{"num_hidden_layers": 13, "hidden_size": 448, "n_experts": 24, "experts_per_token": 2, "d_expert": 288, "d_shared_expert": 0, "hidden_act": "swiglu", "moe_layers": [1, 3, 5, 7, 9, 11], "router_score": "softmax", "normalize_top_k": true, "routed_scale": 1.0, "balance_loss": 0.00698, "balance_bias": false, "router_z_loss": 0.001, "init_std_router": 0.00901, "lr_router": 0.000659, "num_attention_heads": 7, "num_key_value_heads": 1, "head_dim": 64, "vocab_size": 37993, "norm": "rmsnorm", "norm_place": "pre", "norm_eps": 1e-05, "positions": "rope", "rope_theta": 25500.0, "rope_fraction": 0.75, "qk_norm": true, "attn_scale": 0.125, "tie_word_embeddings": false, "parallel_block": false, "init": "normal", "init_std_qkv": 0.0312, "init_std_o": 0.0387, "init_std_up": 0.0446, "init_std_down": 0.0446, "optimizer": "soap_variant", "learning_rate": 0.00755, "weight_decay": 0.0, "lr_head": 0.00951, "warmup_steps": 130, "schedule": "wsd", "decay_fraction": 1.0, "decay_shape": "pow", "final_lr_fraction": 0.0, "batch_tokens": 65536, "max_seq_len": 512, "doc_mask": true, "z_loss": 1e-05, "train_tokens": 483200000, "max_steps": 7374, "dataset": "wikipedia_en"}
Below are experts of layer 7 (counted from 0) of a mixture-of-experts language model. Rows are named router (the router's row for the expert), gate (a neuron's input weights, with its number), up (a neuron's input weights, with its number) and show model dimensions 336-447. Each number is 500 + 25 x the weight over its row's rms, rounded and kept within 0 to 999. Numbers have three digits each.
After each expert's rows: "gets" lists some tokens that make up at least twice as much of what it gets as of all text. This comes from a sample of Wikipedia text that the model never trained on. Tokens count by the router's weight.

# expert 14
router:451501490473481528491498514488529441519456505502524504488504506478514463505480499486508529519524532452462510504508476466506498530480476538492552521485465508517511543518520486564495515501469512484521503502526506573522449478501463491495434529528527498517540527499471518506476494506506504535486531483508493495490538452481494511501544542497
gate0:475476518538458447490537521521435485519557489517510486511508528467532492513493452500473494500538455498515482529514495513503514520495513499509491518468484492535459507504532477472515495495482533472496488495521519537506533531439488467463491507545509525499482475553497517481470528502488514491510514537483496523500519511478448507486530492472
up0:520530531471516508505501478483460526511484476498502559504500511491519464517505471513458505503509496508495523476469487455458519510520454534529532495510478496489513529485511514476503505493480524479489469511483523484489501484514533489489526496524499508559519500473482540531508509520482469510460485472527490504473501508498501506514489520510
gate1:536523522514486549554489551492524480527469482544517505537534486485448521499535474483534464544541520458502494489493528492532483497518527508498505476487524489472449535471455456511493524500455514515503511530481508556491488456558495511489433500501493522500567513502506478473516512493486517507490518488463494508525490479486520478500521475479
up1:429483504517492469489476553478483468513502555525533484523509499477484506571541496493501518507532518476509520514531502475466462506495482453502471432491503505525584515501527507513465520471478476525491485501465476505529479516508505463474491529495491477544515474481516485521462502508474522484507492511511504530501513487493476495499475537490
gets: "19", "18", " a", " as", " was", "born"

# expert 12
router:527470478472505517507492519457487492501465478503495467529487487515532486497515513498486510511492465460459526485457482467474423538488516496456502523470483522461534523497494520519549496494482497516502528523524541539487486495494477496482503528543506478530525504561480493483536491470538477512489501451502490554500508456496476509480523505482
gate0:541475505534450522545478495492483496516471491510504508496521485481497485463508507508489487531519507499514482518498496516518516516510489508461466471529500524510471527503527447528495504506458499497513505517521529569486502478549494474486513481493546511503485514479511511469546469511564531500541462484490483495516506534487526498548552505502
up0:470480507490546539493537495499469484529530496499534513470460491488505499516519487506491499492456489501509527505502491505494486460512487494499532531505515527500527433475490542509469536506531501488476518453503519472552483516441516486483535490469463506539504440504496514505529499483449516509477480539489507489491486504511484505483446498450
gate1:476509488474502481512511504496508497521531464507491495516470502486445519518522478544513498493519474490468534467474501502509505505506508525504498515519493467504545488499501487507528454513490498523494469491504518505500494555482517488478491491504481509498507493516506465505487461469522491480508495475495527543512462494480479559536559484476
up1:542500517536507479468450477494508516473455560499477480489515502510496507464491511445526503508465474490505472514544471479505524523531441491505495500499473539500457474514503534493465550480555551522516540527495483494487520470517497511563495517497520450498535483486537541474476524522520510551486515513504546486505531507503495462467429491496
gets: " the", " a", " The", "'s", " his", "The"

# expert 18
router:459474510487434526497451546507472473478480504537462483492465508460524485523497483524505508473508516462477505520470482500466503531469515482482527522501514492511526521509472508510541487495462524523522490550512525534508501492513443523493531488517524459525561492522493485504475478497541531564464465490502488474486525470505452482475557519526
gate0:505528514504548424496497483482484518498495444497495476505474492539519513479539487499542478487517471511499504481525510491533463520509480498511468521540517542523486531530462488514478488486482511508508454492525504489511519480484504494509504505538484495498491464467478501482533449436504493500507492492521509487540539529492557528535520470509
up0:492485517522478492483521498502519473502466468501478494461520473498546486521519500538484496489502507456506519512473532489520520492532528502488521462522489509531478480452468516508509452509451470555519483531563508503497527497547508473535535448510476508495523485520509493461578486455543512528504498482526482482501535554466514515450584470495
gate1:528516559471554507427459498528484494495498505472528488506494472470510527477516485493502474496509458521490520490522550508489499542509511544495473475508491522479514511507501473549526506535475494490577483519519493488503493561461523489497530456535493508514531501481527518485503496476457491484476495485517478504488509446483498503515534460480
up1:504486497507514523507512496514516476537474473470502501510466490482514533506505496528446518512504459469459504495504486460506494503514501463515473482525499526474494422485519490493525490497483485508500476503450525501500467468444497523485504560492526495507482515488509522488538507490456478485518476501474496470518508461507505446501464492504
gets: ",", ".", ":", ".\n\n", "),", ")."

# expert 3
router:466473452497506541510479498481506478507488476507494500496510472469538484520465491547492528488512497468481529483501518465483457521507504475472521557472510502505540515509495500501542489520494511516496502480524491495516516514481437485526471499471506516500500534526478548495556490478515501489523495488570520546518518501477495506469536546500
gate0:521535503493516480488519511546460506493532515511473494456527491494477488466449512490520501509476459491497491509497488519537468537527523563513465483487455524536548493492508547440495470523508570513521514510492509515540490469514516495498490508521436536481495498514509545568522501493508556479535483527491470512509528494501475458464495535496
up0:487476515516491526510496505520504494447541484490494473479517512524470517535449455494485511494490504532514481517559488520529539525510498512473483489531484503481511478477515545452546444476511530517460498489519489493476539481521492505491491505529498530510553485511486472523562472486516487506504498481543474509484552469509510471515485508512
gate1:502519503496468481531492491525508525498457468511478491471477540452513480499503503474469513516485487517488517463496536479460475446513526466507498466537506496489515489520517526492495489477469514481444548490484507509516444494510508518490475476506473538526447498487474516529444512490496477495495463491516482509459522510461497498526487511505
up1:469470475486511513497501527569466495511538496506481483467553518518481504485510504471479471525484470503502490563538474548475544471463481491501478503482489547517511534512550480455515468518484523513566490473518512502495534513484511509474500492512473491485522448509513495482513486493450507518508473489502500485489496511462533521488496513493
gets: " of", " for", " with", " all", " two", " one"

# expert 2
router:457497508476469476485476507512491489496458479491499496493492513481548517500504522483512518492518533494474536499494463503474483525518531479452533505495507529508531513547514484527500469478473515537524469504512490587489518473499525443496508517513506463500550536512462516490502498496491500554506500457535489523494536475473481524479521508487
gate0:472523483535517505507460494539485492464499472446503490516479502515488514504526445517467427546537505495535488502495509506555531480470516549490489532516476484496530555472486488510508502527489502465513426526518484505563466494515521482471465512512469493559513512505504493515512540503500499482446537473494488533492470476489486477516526509508
up0:527484534467547500492516503478544487494484492515482482542524487510499484511518495491526468509506488517527508492476500458506458490483476540496546523479490469508474526507507475471455477449476519564497470520452498508548461483475462512500504538525514516505482535444510520510527510571498466483513476495503459495487518467495496490517452514485
gate1:446493512470446505472484459470500479462536465546501476485475512527530497543470489506479508508500487496502508498471488504501477487468448515472485492526494485476522510523504508538555519504518504511496495542516482513516491472524515511506478484506506538515478483500505503513467509509471461524456530486520538469516489520464490510510450533514
up1:488510468474506518501512482509503497514538447474505528533507488543508510501490518523526496499531495505531440492519566524546507484518452510510467514496516498514512511503506540450483499524492484493472520485452501465473529560485447540509514436486511511489461479512517481465505469467528474491532481534514524505503481507512553489520445486546
gets: " ", " (", "–", "/", "_{", " $"

# expert 1
router:445480512484485540495508527467487500474468472537500486501484529535518491492487484484487490435528473493500509483504454497508474529498502555486498520496487507479514561489527536516516491502492495534483494545512519506461490464509493510500520537497508445499504504508512486453507497514493497506480514515495479545487528486519518506485509530493
gate0:492459445536500499525524526464462502479451495522503515495487484464481457521530471513431466458531475462516524501471483439546501464517517530468478485482487494489510548516486508503538483537539522472502524464516499496487490511515510501483503481514468547504492537498478528495501464510530528511523500462487502455509493517499472522506476508534
up0:483434473549519509498514495509469505520446503500505511507475493470483520475494487519476470483492524469512498496470534493548480524482489548519443521467528468487491511486490503510502506510540516472488526502505517466513502510515475478443505467478485469496483508505492525504493491505484538518507481488501492466516491500516507468483465490527
gate1:520500497506491533491456491477498497487491508505519491525492500536556515502526470532470476499487501513502517508436547477453501488465518527498471510489516488465497526516497560527494522441529454536477500495491485500537528469481523495471508486443476551506484505460487476473485479507531508542523518485476494529500514466526479491495453506489
up1:452514511512534476501549491547518481506512490522467532482490473520514553521487478453492521512511477492508527516530490470526500494537474440498512524453481529490486468492484473465505470516451565473538517504519520529488496492554479482515478494516533456502488487510498511519472551462463516481497421500460507490518491504506486495527512450503
gets: "0", "1", "%", " (", "2", "5"

# expert 20
router:465474479452484488459451507447516461510453481513479499465466504513502513501505515487496508497532510462497510514523467501487476515483481507492539523477523492499485527513495505585557485484497471495499483501527496587516488492499469467529472522518517480521506523534504515481515452496556512497477475507526507506480513461506485492484529510515
gate0:497503537467491507457537519498509518475513521522506495462488494514485490501505462503532476519479459495499494534478489481547457528480436542504536526525504528518498493520491483461502468465476514517484473511506470474504474520485449482523532541500483534559547507481516530483500532515459510465465464461498505473487492482523469522519549502478
up0:511511519494472532486528491489514449502519502535516471518466496516501496494536493449487468516497499486546525479486489529463438503521498546508478507515496526510492557479544484515462487496525487523507469491464462499477528474520458523515442493504540504495489529508511536503475505515495509510478431491491467502499515495465497488510519455516
gate1:538486508462465469531475468451462505523485519511515498540533504473486495516456506505509502498484513482492493509462479500505551518505521479472483525492477482468483484500486486531517498515486515480489479502514477455481515503525524487512465459518517478497508463537469521500505475514530528505558480505491503517503530547514513527474529477508
up1:509484558481460504519466470500471544540489543477520488496500485421512496504493454502506493498508489476524487499490480519491503521502529522522455520500512486508474523517502488523499502517483464495504465536510485446501558488535480442517495469480527500488490510500475514517512467478522521516530495504484520482491495525513523501499518518508
gets: "1", "0", "2", "3", "6", "4"

# expert 23
router:439482458494469502458457520479505466522506455514507487492479510516514468511467498475514512452502518524461535494494491479506458546486501515515497519510494540498548525541479533513528477482484534492503496515537487510496493453476500451498474514538499459510513483549479511502518476494501504552509482492530507489506518482466504499463508498496
gate0:515484505502451527439503499518513524478507531488487504520509482531489479481507485514523508531518552431519490515472477469476513503499497505466490473490491488488512458507512491512508507512522472499492534482528500502549454507504480506521514519517484483531490479568504488505496513450497443453546480512482452512484521527523503492551527510509
up0:481485457498469481527477498520526444499452497494542453539510534547541474491495502497504494506470499505509528503445512479493497527515458484520512504466498469465490526521549500530496484500487506480482537541461517537507474505517491491507508496510517488506494474540491499510498487501524518543516523500502456480543506518456477528471481467504
gate1:518518494497458559480506493476519470500506502522491522453489501536524530458523516508417510513516529473446457467522512498480483464542491488463457459492517501525530493481538488483525484520500482496494533490529537511529521486485535507487530517518525481506512495510520517491529515502550536523489535539521515534520533510529535496520482520521
up1:545486476499507547540506505511499491469521507481484504491494516524531485495505480430440477503537493503481512494521502536536507502524502496529499513487477492522483491487528493547501509496533473479485497529466516467467506487501485572503504537466494489511508499498536500476467505460510516485504538503495528522489524439542541497480445515539
gets: "20", "0", "19", " T", "1", " D"

# expert 10
router:470508463505443504463497501460488479513479502503480470516462557516500474535520478494513503432492478468457514563525454500495497507468512539488522509455440503472495543527521488539531519475481497518524494524513507509520523512524481452467498522531487488519499519508467526493518472482512495503455533513518486478486524452490478532466520521464
gate0:472526509509519492484536517500502478507501499488471502494443517500538454519497512531507495504543525522496496465472504537519498453482517462502510514463491529489472509465482492476569453500484499493529508516503499493480501497492482459486475519493477479494477449474504518492498504516499498537506531507474474475465514519467489533486524506481
up0:521484476502502481479457506513533539490467515530520513500515508495521499487508497470524513474491456530515450513493491460508475548452472525483509492532432438501506498551507493487480468468492471498488467476522491517492511486522504494505491489458521510511474539532488500518515504494512484474456496495511526517512525509506501470507483492479
gate1:520526469483527537500461516520510462478505527530485473518492530542497500533497539527485492456497494473525516489533503445465471507530472510513504473510494463538502521543521481480494483513553519499516503508504491494511528443504523471480471545525512550536472496581454500513477467481491483517465493490494518496454521486511523493508481569495
up1:536489466493492497511482528475521492486515540493534475492487510544501501527473506488501474443520492480524490478525506463514481496487506524529527507509489475502469487544496470484486499528496519534460535520501490488528513521502522471473520533509514549507506542537474490493479468459503512490510463518489501511463503504528518487515526590511
gets: " |", ";", "|", "19", "20", " +"

# expert 22
router:464491507481464509471515514476493502480490498513480472491467471513512486508516494537491556434498474454494514517468469498503479520514524509493536513439472528481476508534545482496538455487454494538510493524531517534519486510500462476549509544507477525550542514533495497490471474488507522520465502502532528515502510453496479524456555545505
gate0:535506479530473492466483518474506498516507534460481487518486522502473529528491502542531479499481496492483530491500526509525509490508492506520469441520477506503518514432464487468454488520456541459538547462489500529519508498480464477476535470537525515511512506514488479458527509473543472517479482490480485497479504468519520484451510501471
up0:500504487513504530492506457490528504515493485474469500503506503511514465511478513477495517521522475525488467488494527491498545540468509509451489507478492484480490532500489488481480459444547517517491506484480501480540515499498523496512497523444556501488513491529507462501502502495533511512515478514472477504514482472521528501511495481517
gate1:501458511492517495515512513479503528521479498521515506483462511537507448529465480532497505469498475473512497476506486535506485502483473497476492511471550459502506484530474470517560486451545480492509525518484495475494516526471495500490508529517501499505472546515473500547503479565441494492500480545512458534494512490486478501491476513493
up1:515513450500506470537491520544529551516541523520547501434523508522499501503516531469465546518504520503522510515518500524460477463517533503534516521476534517474527494492540512490509513502506526543523474511534494503525505472504537542498474494512490548495510493494486487523504484459515508492489496494475527513482505527501478486497541503500
gets: " and", " to", " was", " is", " as", " that"

# expert 13
router:490485474464474515447482467453510505530487455509491496492494471482496493517509499496453501483471491470422530506499484475472494527460509523481522521481471512485498518532502495515512469505481519509486499510512517521525476473491490482475519539529507503504521500475447527503557487459537504526466501500499496500517505459493451510483533536488
gate0:570486526493528495456496506504546470463473530536479484522465483490505483496484524463493516549499497495468537521522470503528501513507519481504459595497519488490470488478527521479530502527527558490499539488511493545489506447472524510512445520505519524479519527505476522524505509465509493489503489530504478521472523501496480494502482485468
up0:512511501520545503509494519484474519492469489485537539479468485477535472539553494493486496498516515496457519490514469547469503511461507520505499497487545532498495507486502521506518511545506510511510536507482473478516489523505538494573463479538516532528467468499501511502518509480510512488517488440499502523548510486443487524486536547515
gate1:495505491498452497473495481483496513521465516516475491488519494515487514546487498523528517453536461493507499518485524515507440456514524512473505512489552475499490499486496530522504482487509546567501470533461487530470501528505517503492496513509487512505476502476493501523494483501531516548520503442482525533513523492508543461443513463527
up1:509532494517513537462502510496506478473540490533530506485484488534496473511504517523527499538515520515483502479500483462500505502516482514509459512511501497489492488483555505524500544520497448492511459513496497532505491545451539501476518533513465515482460527493537530532510496438495444544493527496545476472491486501464507529484532518485
gets: " |", "20", ";", " Mid", " Pan", "60"

# expert 17
router:477479469478490504458505542534492541515435487499503491471477509495493517522491485527502513487495465481481505498503487498489464509474531529505514555443488514488519511525531512541516491480496477512525492478530521517540462495530483482519472524509507500518515521495497536482559460483542493537469509468500512525497500502496475493495543492523
gate0:517494521516483508457507487433524509553454523513511458532462458520497486480505510501491539468488434509477501503517481542518513530465493455488552526511533522477487505479477511477545495469521557492492476516461493481484493516483484517505470534514514521465483522490532514487499540511523506506457504472476524467509458499502492485483494441497
up0:517494531524507516456515502517475516500468519486531472539499437466473479489495495514539498499472499495449484475472478561493469535507502512487507525499469473540477492515460523491548515514502528519454477488460489482482499503502459507501458498517531498513459516488498525452486449462496474489485518504469487518469446489422497495458490515543
gate1:513495500502513510519548512485495492471456486503512457481479490502499508512538503544519474475492502474473497531507525490528477493494552473568482540498457473465526508510514517499479482504507519528487557494503544491495523542507477485522464459494466500530489485514482493484473500455513507517509567487550488471497523510503480445480504487495
up1:499489467528521475465512518471468456495517462486511454474518534552498484491465490467476502496467477488472531516487480526452517465487529447503491505531548509520499494527495493489481496482511558540459489455462515504527510485513503509488530490471453506487475547475531492502502520482455533468488457506497505470482501492496473525525493516522
gets: " |\n", ".\n\n", "==", "\n\n", "===", "==\n"

# expert 0
router:491494507472455511484480527480520465505452463546490520463486496522512515501464452532470493478481486465474522535494508527476477494470541508484567554490513515486532502545493504528505488549449498512522460527521480540531500493506468492507468543514541503503526502512481540441511467507512518475454477490534478538459500469512465526479513523525
gate0:539564514512501460498522506532515520451499506473498535515521485516538496514519510517520544487512488527504474535476486538519514557542485497517534497520446510508528481504480523494508465499488481476526466524471458508468515488466453510465467493452489477470520478539500454548500473455473497488485511467462496496486520495489477520510539516513
up0:478465528492497499518523477527496435556476530482495502556518490534498506540554522485512519500524491458528479490513547479502484486518456531502482523460498437571506488460507475495504453482517534528497491507484490508483502488492547477465529539531498467514522542465482528507519449455499524453548473499479523502528522505499498490546468492506
gate1:502484510484486502497471503514475498519493513484512501505532480465447536489473501536472470495527499510448453493483522480538503501514462487480489504520512522518514455470480503535458522503453501512540506542486512496500470463466493533503502515487513484552521454502455508474512480514535502546510495515511470482478488486504494490493477504466
up1:476532464507517517503502462475506520478509502511532516469562554500500492514458517494488514527503488519510470494479480486493521493491474510455504466555491494518487474490481508482504531479457486482473506518511452542472523546460530522503494508531538530550549501537530497482502488501514525452462548496482453495488506495507469527500528507489
gets: " in", " of", " on", " at", " from", " In"

# expert 15
router:456501493464474470499447521492506482510504482504493497521489495534513490485505489500530525512510470503439549520508520504463452502491510500486505537487498495453533552523479486486544467488494534521520456518510525505503498503510505508458475496511553523490527514518514508489507494520500511517485492517529486515464480478493473493483555543505
gate0:485477512517491478464530474498503498512505505477520490507531500504489527533452495500487507521495493506531509494416516551494504525556540551488475490504525487509505495515478485432520457496471502511497475488500575556507435479473548516483484522495480500495506481489502456507489502514502497513514482469516529513517488511526508477491520496486
up0:431482534495520531472511513486494523492509478523512538493441487510499519532490548480529537544478512571509515530509502488526532461544531494500488524503487480502493517521498536502493482526432536506480489473571535539493474493483545499469472524477471539505506492465522531515471513517529485499501526494515516499476499523477488505458510513494
gate1:487466517450505475499474490474530487525483528472514525525471506505507461481503503551517493502521469477486489498497472519455472469527484509525509493461503479468536550524491451480513472511493500491470463479511494490499506494470545464487467503499494446499492453537503494461464485517521501490531486557487499532485465476546488546518512474476
up1:521474466517509509477513516465471491443517512495556505466520503508564468520486494543517473506499492508469489492483495514534510517470506446502499483520485532449549531511471512463498509505486492510503519496448524515498515482524494485489469506496469503502537486533553449458485446480445532488502475495496491508513482467541524485475533470494
gets: " \"", "19", "20", " September", " May", " October"

# expert 4
router:490507527476508503469468511492468461496479482519467460520491522499505497533454469513500509480483528473475525513459497475486505509470521540467553500463498503468532496510544493522505501511510531470519492512493516536501479481507525466490526544524532498500539496527513532504505505487530508517486504493504525524495482489499511509498500481524
gate0:454481496515487461473489531512452497517518481495467520455516493550502512525509506481463487513510544473490497509520528515507486517544496522489535545483483505496483491482477492529512515515520477499488527566500480447475501475518539499511510504537514510513541519538471507522530483503498533536490502482502525460463500540480490475528490510584
up0:462510522482509447486524518503521482528485485544519512467483512507499483508505487509466495467524504471528469491495521510481553487548482493468518549503512501538471489495530504515483442496496484491475502535496462479519526471467530504489496511489488496536490536518464473509524479521488517527528534503484544497458527550511490478497514516536
gate1:494481489509489510532477546553535470502502524543435498512482510512430502542485469509531515503476512485487482451519516482540522468480487469477499505530463509510506464474504506496557499468542546534486476515526536508529469523519500502482504527485509489552552505477520446492490479480543534483472505528508531531495507514514495470486487527533
up1:496499495490449545478503529537523498496532489516484502519503505511505496502518449505514498518488484492562488495486501467484488480491492484484472507507506517482497480469529491494485466473489546525478451526515512530498492508554496473533510515523454483525537517470459470529495517477494503479464494493482529470494537479488441507540486487495
gets: "-", "|", ":", " Born", " JPL", " Location"

# expert 11
router:498474463478485494508506523453474449478462457471481485505479480514507463509514479493482523475504499457440503524476504466477490533471535525455543513494474481483522499577541493494513457489468495509513504506499554517523455484527479489511480539474520516508514531522497543501511505491517492502479501499507491495472488458472482521477503510518
gate0:449516479507472521497520547453445526500487482492486502528508514518508483501535492498546510478526517472488486530520531474503499526491511485473493541526520498466509512458533543484541529556492520502485512486506522529480460499530508457473489502481483483546447531509539476490515564469497557519476525511478494567534512515507489496478509484556
up0:470483520517487554483500514481520516499540501453540526519544466511530519502490492485525559515468513504479539527494537473500499525502493502505512534469540508490528471487491512504533413504517495542529505497492464475477465530518492498494515447511509493531486516480510479471491493521481478442499523480518467518476497519504509510527545478473
gate1:514503512557489504502508550495455480484473484511504492514468529533484471446479531526496520487518489452509520483544535495501481510533482513515491494474462509499498544527500488495468498468508527532476483503495485512542468510475506520474507515467531505501515510452514435495517514494463495487481478450486539515487507534473489528511543518475
up1:496497490477477494483470531495503526512499479471543500521482497528481465554509487482532518534498486499495463513480474507484475569433490493490483482500478545530492491480516477477494511473496511512519457533480541502490509504530485495495501484512513540473522504480502559471501484460527452522523487511478463525519464459500452509509502472491
gets: " |", "-", " by", ":", "|", " with"

# expert 8
router:494460502447473522444461520476518474502484512491453476527439467510520509492508510513494492485473483467490519505497477444440450524492504507494534518492497503494509488502500527496504473501483493516539514523509484538522508504548470492522475523487498486549528502513484505511506484492487482524506509480554505516464530497514487507475540523500
gate0:508545528526547533493459466481448460515483507507475468542492510521506496507492522529426539488522497506459498504475489502544529495484467535482525513464470497520500467495512484493465480475490512522492535529477499537488503486498552533510442512480502490520515470543469514500448516529462505495528427488508514538547493482481505521465513506502
up0:508553486512488485533490521493475493488544518488490545505471502520491499504509551519557497501502511530502466522458520474534491508462487479528482482446517476529484471425460463492450490477455523501459528517510503525473517470448481500504473473476485449491557499528457490494473522522524527477452477515474477508485501525547525483481533498504
gate1:467462469460492459467461496531539524493527521507507519519521528478499480519502521504469524497485519485498492486522496511523476519486514491551500497559486470507526512489521519481522493522506511518510502523486480488533503454519523475514422503524520513510494474492483513505504493486474524507509541464480490498465526507506470508475534484491
up1:504522499526492559485554488464525510486528467502530520480473492514532531513512501520497474526481477524480523488504489518510513465467510519482517470455511505512485501523495481542489536433556541485523524463492503553487524543484477540487525529486492512521521511515507468517519498506486450512531502489535505526537511497470521498522513543521
gets: "\n", " |", " |\n", ";", ")\n", " had"